Weights of a small mixture-of-experts language model, trained from scratch on English Wikipedia.
Size: 11 layers, 26.7M parameters.
Below are experts of layer 8 (counted from 0) of a mixture-of-experts language model. Rows are named router (the router's row for the expert), gate (a neuron's input weights, with its number), up (a neuron's input weights, with its number), down (a neuron's output weights, with its number) and show model dimensions 0-127. Each number is 500 + 40 x the weight over its row's rms, rounded and kept within 0 to 999. Numbers have three digits each.
After each expert's rows: a language model's description of what the expert responds to. This comes from a sample of Wikipedia text that the model never trained on.

# expert 12
router:445534542492553409539487542440519497483507451482554487543554464524518502458430430483488515471530552564542525538497466539571522494533536582570417466479439456523439532587495499499509470475531532505517479458579483491563541431486521539474508463460514549561484549488429552533553538524480451491481527439551465502507488551487497517520458422552524528522519499558543477533542521545529525483523
gate2:447493511532517395470487467487520504486527520517531524546469547514513513487552532541469489524570499459488428597512543598346445561481534577485431482529529506447495479548544470499491481523513543512476471508501497483523569517539466485532482483452476464466420542431541534524541481542462507467495527552483492533469479508510478494486536485517498445497537499612472446507479481492489440432454
up2:577505472560429577504537536507507502543548446612468476516470495494454490541473494481507513460419442466507503483543430548503484541446484516565522526477496470584516462494482562564503500458442385460545575507496552569438489539482451491477537443511491531482576501524490504563484524490532483499502508442519517475503558531494540545522548537518504526499471547474535457533487532523491432547568
down2:480487473484445508444524440503558524468499535520454549527411543483393504501471524447457524504466492542468553469537491457522518498433520469546581496555514471482528507553491488543473522547509486500543546470449501519570550536518521463551505455572510407488416516502525512422461488505510479603451567501515475581560517516527511513517464456474470563511513486445502519502561484468523546587491
gate3:513470476501511482432502503508494507536430548514520502478457541507508512460497503550464477531454517474521445525504497443467450400584427456466493483533513525390508426463412454542504417489540541523513436472552493507474478605504557545495504521472536494575450478469466447514574478472483531468492416545513433491549496499450507542532474485491587503458514471486498493495522545571538496463481
up3:479473496510496470435485487441456563493415484523524512457424483439477469503556485551514597537528470516519530522509536529495457430595500475506470485541466549403472448497454496476509416489546475561527471528479533529414457477506524516507461497493521454535405474480455570475538546514455529469518480510480441422548513504405477515510442451520513535473501457534517547517558530511509448483523
down3:535494551484470491540505573521534540516504533470512573493707530496500518516527521469522459471521537544470495479506504467523515505481542546523512483489527517582472548516532502550528505502449505470485524449494443517556457542500466482509536517566418507498586479479522520549452525494475459593386505509516498531483547538537468532519429510608527508530521540486526534522492464507479484484492
gate4:544548478434544534515481550461488494440564469526519487518480445556470527555609452445542475541447522524558452492424519497536483508477462502482586503456410558500549538503490470476460439465499469501501559465493502521535476581518518495561479485509490458483481421535501537508571478517426411474540494514559580479526466510429488536511497523536524450529499580506490445518460492547506521511476
up4:479512499416534499515518556440517460522496468558488452515510492561540538563588465415543489578431534495517515537508452550508449514464505526490559520461510535497510485514505471532487498518477437567472540486495516478446540598525500544525479480515446489512477472547516490488475526526402488504462450483542571518566520453397496459511471599529546553458470566508529405523490538493519513514495
down4:503578516352546437458540503498485462425463470495480501569582489551512505480474523498499449491469515482522509406480490450475519534543393480533480524497522537487462560518460484506471463509544466544463488452497503466496492391501525502493534455403515561494545494535493488537538534489524545503496457510485519484475539424476518404507440519479478497498515498485528475452462496479524496384495
gate5:508506501427390539505482523485507567477545529511495482532489565499538501590454497521507482428474471422562529557424540455596533472561468494498516496504453470543469433416502505536489486484573468483512474512501515449509538530504507529514509525510544492460533481512490411511478462537478515564506478505522499501473470452460453452597557478442573488618511470477482520571460508514509482495515
up5:516519524580584533489526507485497495500526489500540508528520473603446401506473494538432470577554448531467504497532434510498431499501492474453426523474510514452560520560526417478469453482486488495520517532443457501507484467491482472462519460521451517514512534470502545514538500398471511466549529426507457511524543572533528481398479517504433525405435557467529526468482507481461520505449
down5:536529501587506569449517520513517494469482434436495495486461478480453532502537527493474503537505563444444506569539439537480525456399497518499539550431519434462582577525520534437467508545426476518501456445476473533518448524465576523522493468528540474508492466513512527470492522507508515494476446550494501550457614519469508527467548515516453535481447470506411416481479526428464485504482
It responds to: Determiners and possessives

# expert 23
router:511539540529533437510464447451515476516574570540484506533471552516518471397476512505563535417459576540556543461469464499520431590524485489485504425509437516471488515474463464496494506491568517505469517532503505472482477444511459523506560448533525544573506464498529567535496488561506530492529480460444480514564452489543521415523434549567429489526496529564518520487519491528511423452463
gate1:528487493557502463505488448504455497419460454394516525510506469488500522539467483481442470585503469601503435445512531504455522464561477548461456427557503479464527449509523483471478498449446509482509514446446555422436503497534527507525464513529495512501435492464504495509529545411461488554470456638529557511510522462471493527521496501498591571503552455517470497492497522500529554497468
up1:557446549526470534508477454447507557551476557445480585540539443502523526468526475479477425575490476549543502405479494475461430442472550472470502353512481533469521492481436483498470528439480460502485440457445539476473465515535524474559504459530496481528490452488543501464561572471524498492525519534494525480545565421573544559516491486476513515465505472505504450494469475525524532439501
down1:493413457631491475473470658530534486514522453395487525501413489483546467467468498466453544476499472499525422550515479536478518547532560512513470456517438475521511480512565431517499516532530542563499446459482503574566481500490502548488458476459486461523484504512427540484535495485558509542515504507461511465469509542440570457494551531496495506494515488515541499537519462518523535554479
gate2:415539415563523460457507544486439506521491569547534453490463446451458522496481460483447468555556478514467499520430500489486453458477429562521488472572485496444540528461517500524553539392525534432477469477547542508486482466480525493509549488550484508489513503503590464492493524515441556505503536511591540520513533520433487574463494462560497449508488548494523525581490443557477524529450
up2:514494457463499497484498523543537516494478444455421502453509453488523420589466506455545556465538499481512502476487502522491543526503494421521520519558428520494471439503508595558429443535521547520462533497514470522515478472412442491527500501486561489494423554549428492490539415508521469448512494540517502478468447572436488543494543503404469520504498429561457514511546528426498523457535
down2:522509559488470455442519534536500396483517530478520451470519382549504428527463469514579468458468478451519558517496486506540523569508528462454544526544436478472488540565496530542463462519466478556423464445614515499456480431514455449501499508537467495542447519495485479495482492528498546512445487490492502457505485562401450493507499549441472593494478480509558535485480462526504508551517
gate3:466503514439486514509473498454496562518528451518389553537537465527542453505437500516528452449514477428491469490471520515511458454420608539506510521526441484426530547526475440527508472438529481511498485558550493527443511546499387464496484509496570502484451479541521504478509492559518494487540556501624503526514467523458565493503486550500509449531508405498538499480453529515570530478524
up3:446503524523550494467544416474478483512478534474618531500560516514541534561502488502512506640593435501501486533532503449483518474551491489539522498526488457568466511402521473527554493451457504483528421487468541474526516452561525521484458537520470494456526514451468546469496505443469521519497447515484498522457592501537462506408489446445473507487469499424465501530526563547484523489481
down3:483505544483504453551499556514471463511477392513399443509502577495543472492495514498484537480486453460520535457410422512517474504555539498488460502518498544402515509503439486547509472431466513435478536498538462495521528533450457563504563543525497481544478537527449548529536524469473490603543569498580469564500499531444533498466478541526521525455498480540511517565500534441440550543491
gate4:459505554417543499473401576470531471514536474500535520508524460546489487442505555524534524485446539521432443522449543446569462526544474511430535448474423483499511549511536488546483420551516516505489520453550487517524511435410478523456506484545408531557533485549516519455510489505502408472471461483464491494521449561455476442517534467525457493539417532530524501492456548484482453478478
up4:472472550495467490462503530373509505511525532453542587408519510551536496503491513469559547500457465526523489521512484452550509523519484600527462452517458488433477533511441552547507478508499505527569469538539428492482487503519494503510445504515552561491486453664545500474471519522450485574464541448485536531460459508539523482545481527567447485510523483515527529543491499471426466522512
down4:574499496396489544523545608518503514478519482500472437532519433470470531533487456471497492476562513454510558501488478548454443498472506495542517472464513525536488467490552518457475561494432501455522447444509474485539453522470520475521512461417526431430533445399485440548485508477548561489503455507616487496509523504501484511539450562450532560477485458524495505504523394477530505543510
It responds to: Field and list delimiters

# expert 7
router:457436469497466476505544542501499510533501542463544524437562422541575475562481512489475449481432477518482555554529455537444478493565508531524457477524581552432532449569516523454480478509467537533565476531558449548522504456467538484533550555451486429573493525474486559527554517470476497423517510518498510507471518517517528525498476507487522430552501460516453448553475522597528552461436
gate0:443441475556492523513420500524437465522599533477554475519562557547534444561551473498500489565489477491491539479474426461565504510536494587575429537501489540406486571489585496457495461521476521465458510547504471429550541539497478491507498496536506568575539499498521529452541517506474513519501454524503498553510496499536508414463522467502535513544536465561446525510507546536470496447454
up0:465520534461518519485432401436467445417480509534556487499541495596577463539466502512467527516463540517506572559515500518475475491544459536520505442483521537554521546454502502478463491548485532471533524532509474479582558494453579546471499504509544539511480446573471438517572492556534516563533485487478516545500477491532548505494479431519511554446564526525544524414479530555575485534523
down0:463458510479608552454533451462537540433500464526511486473505446526512471520514505542420442504491459472492559446488524458441462445591446567440528460586561486474523493446545464502519443492517503513429537542506504531539515541530555474501503577508481518565486515524490527564483488516488497495508449435538553412455534510567523462500450458470488534536462454502433504432500498546463530517497
gate1:501536494453579460522505593458475506541553508591496505445496536481471449562498455532566504509513481457511482545506449558555429487556544486485539582459505500484508518540464492450464504564491516489457548529522395502501524510532514486535483515558526412545509483514428483516474539590523488477471550480433552594488503499464464588495499518482441489507478512557476426443502487503546502531487
up1:550447517516486514506474403478462499530495450459497484561562497515530510478498512476468517514493483546530474460483578484572475532394459478464415480574506520492504495478548490559567410401469486522495445502410508549515487524468449518536497441470498512480485507495504493488582505474508494563520476476590472457561476479498423463537460501520570567484501508465498586511463453538493450469521
down1:492517560550497518411459425479515527528543529482514528527443452570520464555500448461447447457545520425524510543528448492501569526539520527481426460465490391550457494457492512519501513457462505531461483488454499447557554487435514473500509416507499532440471487503519464525537509524557542520473497497508450595471556442467479524467490510500456532503433556502526483519521504440563443461420
gate2:501470494539512477501483484499471553519494546501629550464540481530519500435517574569564469502518525540454520564467397517486502544529524471496458476488509501504480532549518505487447514461514542410509550561566456520580541448487502511460514540540572525452433511493535491528586437470493528521584506513482463492421511539487490500466521488498506506493519478411452507474449495566447573521503
up2:530575500443436548509463566481526413536454464516462472545454519490484410506503467509412565526517453515532493450519530475507550501533442547496548478514489451464493503494483500551477544548525475546516488463484555523477526519560530531501452517409435551493559484527498492495479595508551497573487497578593525505543459493495522476500435537536458477481471559506561515518533496428580511468525
down2:511486567505538477475451471459461477506480450552554445470453524506501492537454425517574489467486503437473503477401537476450583525468489537535454511507531457465521534605439468467471540505533456493510490501466511513476515440513549522540523544462323555488502550524500471537538478545456540471524541485476550485529511492510517482508493510531429460526414517523532472560531521503507449465497
gate3:555536437538532491480535520517466488572544530506461533427572426513457613535474490523484528491483495483553466427473398463472478483469520459470496420487498531463552529506505519518495436504488471472449516481564457578574520433535488466538519517501498416507565491485437500539475474432486521552457492535506508548553482492412481426532514510525478512512426517501455501532562541493458487511500
up3:487484507494534500424447492461545465516481551512481553417506550481505522489481492414443488571496508433385486570455518536459516524545491511529419475469487491431514555532501546472513506490504526495516542507481565524544567415500448550533527514450488503585460452476512482469530570455503557480477537521563476549517502565507514395463498535496466452449533469540466448508480507496471459444504
down3:486550536496573494492494466538458466514478489447480506541587473540441536462532516483444585485490541442497518540512506457516484492487467489463479493534536536483526461549452520505524481399463562459538468535480512539486514533539435421462560497469553480481478496536536493401480463482517527422434457590583486514508510522503425410536477504465458553442493483462435489485506439519527544504549
It responds to: Narrative sentence openers

# expert 18
router:441518514481480466554465471578484470487504459504452462494513538471520434467502507447499475491507514535571570426461507485462518429442546506464569400544443526462534491461474569550476513455592497502421511490499472538461451449478470575485470566475519532564511454490513577447502529555468475464570549452519485457510460421519531515487473459534450485479461512554493459488475527469496456477462
gate1:476475504498456578479566478472475504535471509544447525458485504504453466558517459532480449619462487493416502491470508497600525470460476410477528585493497515485444470486516543544445510494491504447532455474474504502506568531535445497431493440511622447508577562557505470455530478465479497527550532502494507489465526481520541498571444476494487478513509480540477413477540470471439468520502
up1:501513499477501517541448499467536482528432487488526394484550442435456520449505535449485512483487515486476519508471493562480436529520477578485453458474488539492510477476443472520493494557471504483478538476516536530519459453424513589492485465472516543461405462436542575478479579519480537571470501527575525487472496538462487453469502530486562493514441456503441554552492537462641502521530
down1:466491503397474523473566531526488502398469477458569487485480506480449498509589469510446521443455521472542523468487432494495531575489565476432506552437459541538403453449486518471474499580484470538472478511482506479520475472483416444505532558536459491441500476503496463512502469498450479524468527516501501509553540474503468536519498464521530563490456513531563444523589498505530518617518
gate2:513492519504527443478473515508491479457480503536503390508499518421544516483517448506565444529576481471549464499458485502441574427489543547489461415466500545525535512491562512497543461495493462467503441544521457471511453564559496529485467548499452492544471531488566529520468540444514531518479520496514454522535448440440499540449490569481577550544462547460573523494396487491451437471474
up2:471444485541552431467418509564466500503489536540497476447448500462577506539547509524472470561555530515521454505450532519506445440458531513562509508464531554466490444566498500511492542516546539529417463603531459481482458459518509531552485501504416551527479518529533512494517478511541501509546505443539452523548532404461481559444515526630494543487517533491539537485488472524562468498500
down2:456422467456536494489456451464529560502474547525559483444565524467493491467568549510495430516445535505502479519536546445441548530473462500506493538546491505468570476581485480468507480413567487483525516534477474499416461484458526517496504531498451573453608554499411415561571435513490471487469508539486509472491518504451524486573493494519533476446552514500515512517541544455509512563512
gate3:427489564487506491455517502561495521441496443522564485520550542513429515485480450440553554533473503461454535491541504542490575485533438520456527524461491593520532572548509469551539550557458488492477507492501509509536537429466545466464630507538496508584560525442453510555533512493476525507577456466445540458525572495533487485525555469498473506499479503509528430505450548456520523492484
up3:482517449526506580480491478438515554562477506447497472501511417469535484521561536516502509530553473605565455495464510525494459600504507479507432526507488449486443443501471514493441476446562533561561503500528538534505498490571460488459437444437525487471474517523527490480467537511577465527499571493549488465441458565529480395481462459536524474524525430493529520472569501528498468515550
down3:494428451501435526451474532570476486463491449445548469415474519586452514529501478464474488483517432480439443493521549483490467479494504571547510490469499407507445446460503537554453519560459497470532485567478473509531543491520417462576503480441517493469509591536398473511530505550481576560433546484501468421480499499477504472545530508496529504486470509513440485449484493498545457495496
gate4:551433535497567502478542510512511475508502497552477521535454536523553471517412484533504499459539423504438434463534489402503530444409451534541527530495523587506456528571501488524479530496542507531427461503556476553544454443480455542499489476498499509469419542434435444500497495496486477496514465551503489471525406465471475499470560529571488439476513485543495538454470493478479432504424
up4:479592544551450557484447503460601520450514565461494575459474519504464533484492530470519503485449495531565493581479533494528536552489465501457471491491488413511482466412489535458484445495508524470620554485514503501460533540592492465476521469482477486508511476489520558484411577527484513496495483452436513490505500536557448503544522531511496508491439493498550435533604478489461469512515
down4:494506470425522518510439569517460524556512584436549482531514523520467607543537521524553462525502505486514519513538427548529539491534504464568562431576491552519496535504485536550538498486449537532484500514520492424530386511515487501494543477528508521588508611517505507549453450544432496514479511459523530497578535497505433450516521504472550444495486520489491541507509496561550526476543
It responds to: Table cell separators

# expert 52
router:487519540492557449565498555486488495525531474499543505554552463512475502442437435463470438421537487572510528504516487510544524466535542559590444433504468473603461509573512501524494459471563483472547453472470461456539467446543513537468481474474514515526490564488434568569539565550486494461434512457514475474487512497477530509522451457458478550567521517576572517487537520541526492484529
gate2:501482507471478470571547539550517498469500528473565417502509475459468505475488561505496514524524568477485552485444444458559517426515562519507491477463526482513522482559469484452541539560596475530496517511506476515585451507510495442443418469488554490505527505528528506462463505485402527534535553566527554486513524604465472561427477479487515555507476467530439464511490463500451467589439
up2:538559528490487532518511492501547475516569565492505460489549535409448584538538520490533496461482564547564540448495440472494519469571542506467517432475552573485477506477513493587533512556520459514462540569480491584578478482494564466478485532496477455488451522515484465452512522568485511561522496584510492513435497511509525510463450511512476632503458552488461487536497501557457522526475
down2:510543457501489445509541513450474531501491497486434543523546502553507466547512532472533503528578471493500479498541472419490516535504475484457494477517397559605414445499506453573478511463547505540541510499444562452497513480496400566530540491435436472527507497539563541540542490442495469438529470494510429479522457498518446452537560513527445433546533507499462500568478517520541541519543
gate3:507568488433507531564480543562534505480474478529531465580569566455535520448508440510483414509582506435520510452480506490473522481485531437524489445552528436527530498524494459506547455516452462454494593425516498469496501496548498497473516430496475439521571509465515479560467483487501537575508503520553536395550522448503564467508473512499564521491500493485429458486480435439509500492445
up3:509456539537476484579500437459408476481515448519472501533441373522489465450494459459487523474502561566500582500495526460463502434529532542501518572463503561494493572519488534453489455505502567501477488476484452530539473478483448435578539508535591521500472486471469525418480511452500457458512496555544484493527537498508467524498499492479445502482535510472610533586556520498481520528463
down3:533447517498475532444594437462532468412515521515515490461502532488514494495467476499512460534420526502421514529519561443563477506486491480483545560487474482520515494474534569495548560493544505499521445464527466482486469532521556391526546474524426564509494515543484434410539528475581548556499531383596439512491476522521470451484527489535487462513496529486520526495482463507529500498566
gate4:567481490488491569483496498522478493608493469461513464493541553561527453517535495546486484440561515517484408462482424462606522538439569499525535519534483543460584489528466470435446461503495451472472497513521403518540497518477508543491468486475444441547503456548522474475515509539533478500483502519574480404517528457459518469511531563443536460523480471497469557454421463519489513496539
up4:416470444514542408523508503525532443496523552556502482498467462498426533517489585536507483521503523520516549446510511481350544506557441550478516495478538495515435463522503549540505587520549459507526562464461555558466496523491560576484513524473499449461490440453460530482507503519464530533511548545421449535477543521537449543502478480554499513502499463490487461509527493551570464492440
down4:461487430420457500472498424534529492475579498466547502534541507508535494509470523538488560505506532450523532506543562563477523516515553478518508528394545449494479522463491532497549447545535541558551481517484469452579423559483495440429490501481579541434485467456518517431483496488496514556547472528501596425486541532514471525512487508530523445474545553536504509530526402506524491553496
gate5:482446425459574494483462516454460461459469492481554405535546501441483506495486424457465483475452515487567514525445455446509448483467490502546549551426515581452516519521456517457477497504422539481474511459471484494434441545420510487516447468589506450468549453492493538496509502483448578529491436521558559529524493449558506487486458471503492529506472527462469526473454492531460560511572
up5:517538501435552546585502515497495449437518478484596553551500510481526556502483470474590508561494564486550510498431490550442549536528479465518485474544503487518569525450511613503467501482434532536454539496479478503488506476482511493504420479551468465488421468516452523529539579576581464450523490525557505518441456514482471530517448513542474447460489480485493490501497522458495396501527
down5:487538524482490536457516500529540447511504446533471528534435458470407443491520554542455490574492516438459465515472441516578578466504452504505496544446506488538507570508509526480507450508483520446483505449592482459493527532507514521440492517514463468546543496480459469415545419506551494396480555508540517473480533481557515470509463498464547507542580529454554542593455533470524473548523
It responds to: Articles and determiners

# expert 5
router:492481511458532557498485450475456430521496601532518475502510487471465476405560459501508540464521570464503456495550500467512513515511507414475562494528440508526478544470520528459436541489570462518484516508491562460469431541494544523429595482470497460589511440520448504579550474520487543482461434437528486444489506511508492534519451432501500482522434439517527472465540497479518453426544
gate1:519515405558487465488482554450519521404518545475573496466512518428530481453516475508596551559474459446544417485584524472525456541452432521529529480544434476540493467541553540526515515510516427558494580446541504427463519530451494523453485494480510433522460518508527472516435482464483509532474472494525463518497509552487538545465497457473490476543450485437485496479474486540582457535515
up1:421477552482418515465513464428464486485539480501449450538467506549500481468475491535497437434541519603448509548492498537538552481515520503438514552431533536485484508501489494483487466491507543458503428519506529542541514488463437462573475508497527560462509487477448469428566544493541502488522574504436548473456478498512451442571491509476443450524588572545486483559512526588486536519475
down1:495576516401529525463536510488526470511501527504467489449521526465511514478594488424514478508524497542554413512408440416509517481510597449465466461548462532474469535505518443476469519565498483461516429522493535456509517445487571463538571424488504481496530492522460524459517556519516458530441504535515473532481517453542570497546521544549478479557430468492525511497522540532569422488498
gate2:451528537556484475528588548486509521513535525546496452539493427482490561530536443490594519575470531500481520510501511531503465534531485418482520459437518511531460480516480450492579517503472501502430535468544480495431400582561481589451498509523534557431483490482490504500519534449508460540500520427528462574490501475495494497481455406512421538531505481553530485536445508506493443509449
up2:485520571525480452529539478493524474491499499488510474491450499502469470515550441441564460520525501505536448466554519596548563479481572484472520529480519460448511419529515481523487503464554497460452535535614487596508523504550518533492513450453533548498538507521530535445432530532528492505513496516522347536526527546604502549490461522547461518522442455525452495488441463512484524494480
down2:564538486366500454457468493572471483490488523580474525501573521484518543495479441482483402512505458469491553478481418478460483451569533594526475459472498483452463483480479521518541454501466529555478542468418504484575553472526528550497524490557529522469505528540501489537487532529534512550485456508501460460588555502458458509526437575540484526460516541441577489528510540503496509485510
gate3:522547565481480513407504448535460511508446526570480438440507563507482553520525514493507507551490482510461460507488557411550532499523488463567490486505501440534456538528508503504460448493499468469522444461499485528593503540505479567427451508520461435467513486499456507520434472480454522464409511496514507543386479559477535481478494529494500500532515480447516364503449528446522503511570
up3:508544565531533470486517564509397528468466540511463511451494510508492517464539383502519534517440493527467470542463500477488551514492473420504547479479476494512502535425497573453525450507540485474485480478503516487570468481517453523431494520482494546510526475470459539488523455500525540541436472466561459562468412506546549453477470450573550427546478437510492415532417490453570516501527
down3:586446559368489487514477465511529528571504510484555518495524507436519456457561506465479543496448568487505574526489536473528567558508450578511536512444497502521500425499525511563539469455484495491506509535526554470408453459490506515508483485495462476526533419523496516521545585472480483536528553483439470509447579551507519520502483517518541552530506576549509529465503422518505443480467
gate4:431510474404506476491472500489565581477515434578513425540573486562456483541499518528546501454467443469465534603537528595454587518504530447502491518488554494445445506432520506506542498490513487518461482459542486433467496521454509524466512498479523515535516505497435465592511500509503486491504499495525559520501549529443515529476515461461472486466512573540579532453489560464538491498579
up4:591514456525465471501527570498505499512445462399525548438484500508491506493450490455495497529545497506461513452492484469493520534556476499503499492480441538550526480573443539562547554524466534498520476463449538543486543448533502500518475491550548450428513524510524437382537528464557519466523488553476517581602455478506537471556495564518455560531503492513490547577460474563462486471453
down4:495497521704552453510480522476529611450440473579496431526484511512495550509486521534507479528432452514473524492503485498537541496467545520502505604531527456512461474466496458555525485483515501496438475492532477518557489501560503486548483520467486533504512496536478452523531541523521503502535532447437473533532531513530493468492603544486568510498580499545567495443470507503488511477535
It responds to: Clause-linking function words

# expert 57
router:495566499463546491436555501444524538432441506491512480533525450534467413491521518550562551490554577486549500522500469568444520435521483549506497444504490453454441515486478512522449481489490539540531559481455459483504546477492537487493473534467585538448469498487504508494526481453508481527522547474517489488432516548461421525519538472515535545512450476518477448442478587543361545491566
gate1:563521502516503491549523488525491562456499548508439475449489539503499484520459519556508473519424518462593410542512481494553494431499525580542435527519432427523404519498493488448461499547464456481521524567467472447492522563548575464466511544487484519453543503542448501444458499550533518485496526502525488503406527524428431467533418468497498532504498547473440501503546491530448488547466
up1:515522510436426520572533433557506506507429512507491519540493470502524495448434479434544429562535468562466537541513483507522487492450495535467503490446388461478423475523489451461493501453537469548483524529575510529525505522541461470477478518579582486506483433511510545481551459522511431449558490552478489460484513558507462563527387465478470449547492455516513497461565482498527479506517
down1:527478538404480452441499505564563505461566470484539517468433464533445455404526515455497510574451551479549420516528462497551510466503503606526530456479475447446511467439475489494527483515493478487516448527494455431474473538474484536572521462527454435441493549472528508527567531495501532490513503562560523481476477535516489546506400484469454529564502456482504541491510425503453525492510
gate2:446503439448478490502534485485501540432488541513525544498466547485503354463543554481547488481543536508538528536430502545461494489569487470549438494495477429446487554518525461463536479547524518491513572566514486484516526515528505473501487472535531511510535565542450507489482499487525528611459450527473452548431533564427441458538535510509510505526478515515528455466473493543386560491466
up2:500466492432536444528563511473523474441505489524486521566480506464480412498454517511512460506580463505488486511484514514584436497597500487518456493461514396457439620505490488468536492458529452410494545531522496498531490539542495540453504509519502577612496520498474532454541436468508502512559480497502504503456504499424474488497456519540454516470496548501503468422509485543398502482503
down2:495487525497506511460553536491487497538402479592447463473493442469543520530478471532532522472544581430489563523527517572439482475436527485468544495479440515501452523536477522523480476561549420482502500421503532543634506486521515502457503456476539490513479443458550437468508481425526535525511534538457484501505434497489550586495486502468497549470533550496467431491529497515483442511422
gate3:485588508515533475504567447530507511504475486491524436486477445482488492519526536545477524488527490509504520482445432541560481446508476428499479471508524400518475543554475597525493520565490503536498576499547502370497486549401504454472570520487500481518511466522501577452460479501525477508470538581498524414531504490490467466450485430519485485488491521482504480426389536549484511505535
up3:484544518402517412449534521545558509446518525537495543505425463498501559512480467547565473471510499476551527481423503513500462551528457465555528474533428494468436509488492509542512520462498569547470561441533528498471583522411507573475494463505578440471472527511467541533558496478494458509491558479554541460514520543558450541499513464492520494541542513485523484531423595466537478486532
down3:496497482415543506432494506568592457487496488483525492572458458556481453449465477425549483530571545513561507405548507477512562468500496471521514377449521437483467487466499473554482426523467545520503455507472510548465488436510598511522506540480509482481520448534507517562455472444487513495498486500541526459470485497533509530542511477422473546464557517508532478469420466572464503503512
gate4:495467460443546495494504549491479504499495508530507467528474519464480469471534539542472517530490595505640494504402455514535406516485481443509469455487495480457446462556517509561524479490582519505503541505528459453422506383443447476533489529513465538496535521449433533538481551478551463496484490466537498502490496510552431444556490498471497547502472533495434510499494473436480563567555
up4:542507525455544498494574551491465522440528462453474456460559484519510446486495507502448434495434484517481474467438403495478605474501492501494491528514547523520510495498527493475482518511533471510499470534531478579473513441562474566521510546538490537448548598525513487503519446558492516486516523457433453592489518447503530431407570542471542439469463533471512587444519490464484489459457
down4:503589493543499479521429536542500498503580484414515465490460524524449502548496419533449506508523438493442462507458541444356545477498521596474470516492513542540469451495506435520513499458517503445478518514504456574558544533503465530506482429468502517491542478522497471462556582518548475451509488485467506539514465465493476506522506465385505405521506498462494487536474494541504558494525
It responds to: Pronouns in quotations

# expert 21
router:510528437488448487440519521451448516511457487485488569428549526481488498582564577447508504565511476498553489480459560483463524516531481528449520577511447540516447426479520468460530469519455488500515530478445558558484473459549490507413534568432487509527458463534512488573497499478401465487560503467438528531543497556501520549572478528480443518495526523468528510438502569510488531516430
gate0:543473453514482496501580559438411485501546487576522511460521573503535457547488474493486443532516443477482521478458520508536447534508538479499510503539433479571499533553477546554516443509465524463476574571541552547511527548521470438483550499459470448494493562510378507566461534473529492529524528465480490481515543567393542518522507467507455482520457499507523457507457510407472459491519
up0:510497484521511595526500512558563497443485462493496551507498492466458522491500485514506523457465499474460498457523441468468483542511510382536439559484544560454499450502436480521488545460552536471492484440505434500540465475443551545552453509492525528496486480532550428558505497510484508500400568582516523483506478508515507422528485545528518554519535526470619572475504432506450432484535
down0:531551493528511521488481566450550541505539463550516534468432461534483519447479450544509448518489486490565490476555483439594552557565480533527416469539477495523498514471500471484496497548471482521466482473499554477524534431514544498429504451455491525504465515428526476498549489513465541452537525582500482534442538457578532451512572473559481532489459492627487507534466506456515396513513
gate1:466506487529546513524578514525535505475551468558541472471541516459512440521463506530520469502475488517508485470454546538450495582565456460472491462384555559519480442545560477487519464508543516493379490518475529432565496537514474496532513499491542557489541519461529578518561486504465459461479442460398461532460445494503462460528486435501511473571453527520502498457464580465499492499558
up1:533557596529533550540405481492529445529494583460515515594541440488496565476554458512500485455532531443436505506496512489553537510419455483507447490515494509570504505460466453482494549546473515547554490521491494537448426491448463584459532443504449538536498534475509472498480500529538548495510541541503549463428490474453495538527515548534470519489511477491462537590444460455439533509451
down1:520540564498477505527530544481477455501477496524522526554468483515482538421497511546482494390452484521534491504446475500431482455528444496510454530545533504518497534534521533522459532533485556526517448498535419551580489448476480524514541476572562452475528530557486531395502554498437542506445541455501498525465465505445446374456428543532560467446505461490512497501546532512494516512574
gate2:403494537414495553492549494491440488458529462521563500482411503432505522468523507480539426447537516466491461540494490489523555534448506492498481543511483476415491452465535457497457434530528495490495463455487502538513511425516482525487495549429590450539468529523527551514512540551417541450415543501545535486566450497475529391481527481509532561537490527452469522501472516515480443466481
up2:471540543450504509462544530536389464435469484478533524509477485483567562464512548454567463549515456515540485528487465440551472535414395480514505512540545452515511514494485450429476445523470485492457476544481518509490485505501469508479507555475489508555504490484509489539575536478392414488493503517480569598520437533427498461477458526488452538508493510469517485536541457436507518462567
down2:505510526494505521451445549547478488551461550558486468512488502445454477403541498435479477554530496539449493505539473485436491521518450462427500464515546540515493506569445580475498486549451500497482454564492563549389564506491402535459509519512557506523540516504505456543488531571507502498525464518491436540496578548446505523543505503483535419426548494553514489441532490525542549518521
gate3:475462523455514480488569594500460508468458445501518530512480467516460513499503586555522459513542503476499490562432511488544466518478538446475550503514495420526506500470566463404509506518485476489519514521549477427586436414552457554510542481522575538489525461480542465497472521497450482538562489510464453514542521562478529522422572495544464512488536487389487537487487512440523576487471
up3:418515482545539458507542486531505489421489451500501550486479522481474464547513526488484484477459564534473539510492529497521461409470477531518477486486477506458516482521593463405484549532435461553453513503527486523445484436443477436516519533533554529537511472530469449477408536470462442574485526490469474568559424415468532535538457428517541534508537533459456470433488467495477561456503
down3:499451497546510442552524451481428530522514489537526514522488471470494486502459496519501539579504508543508531478527444414538462451478534552465557573531537523471461458559537435458515537459447455463534427498498580505476529469549520572495495460486548439561546479494423460464518537544506498481467481472412526523496488463490450512489537504524560432442528515507486428533395501466490526560565
It responds to: Letter p in words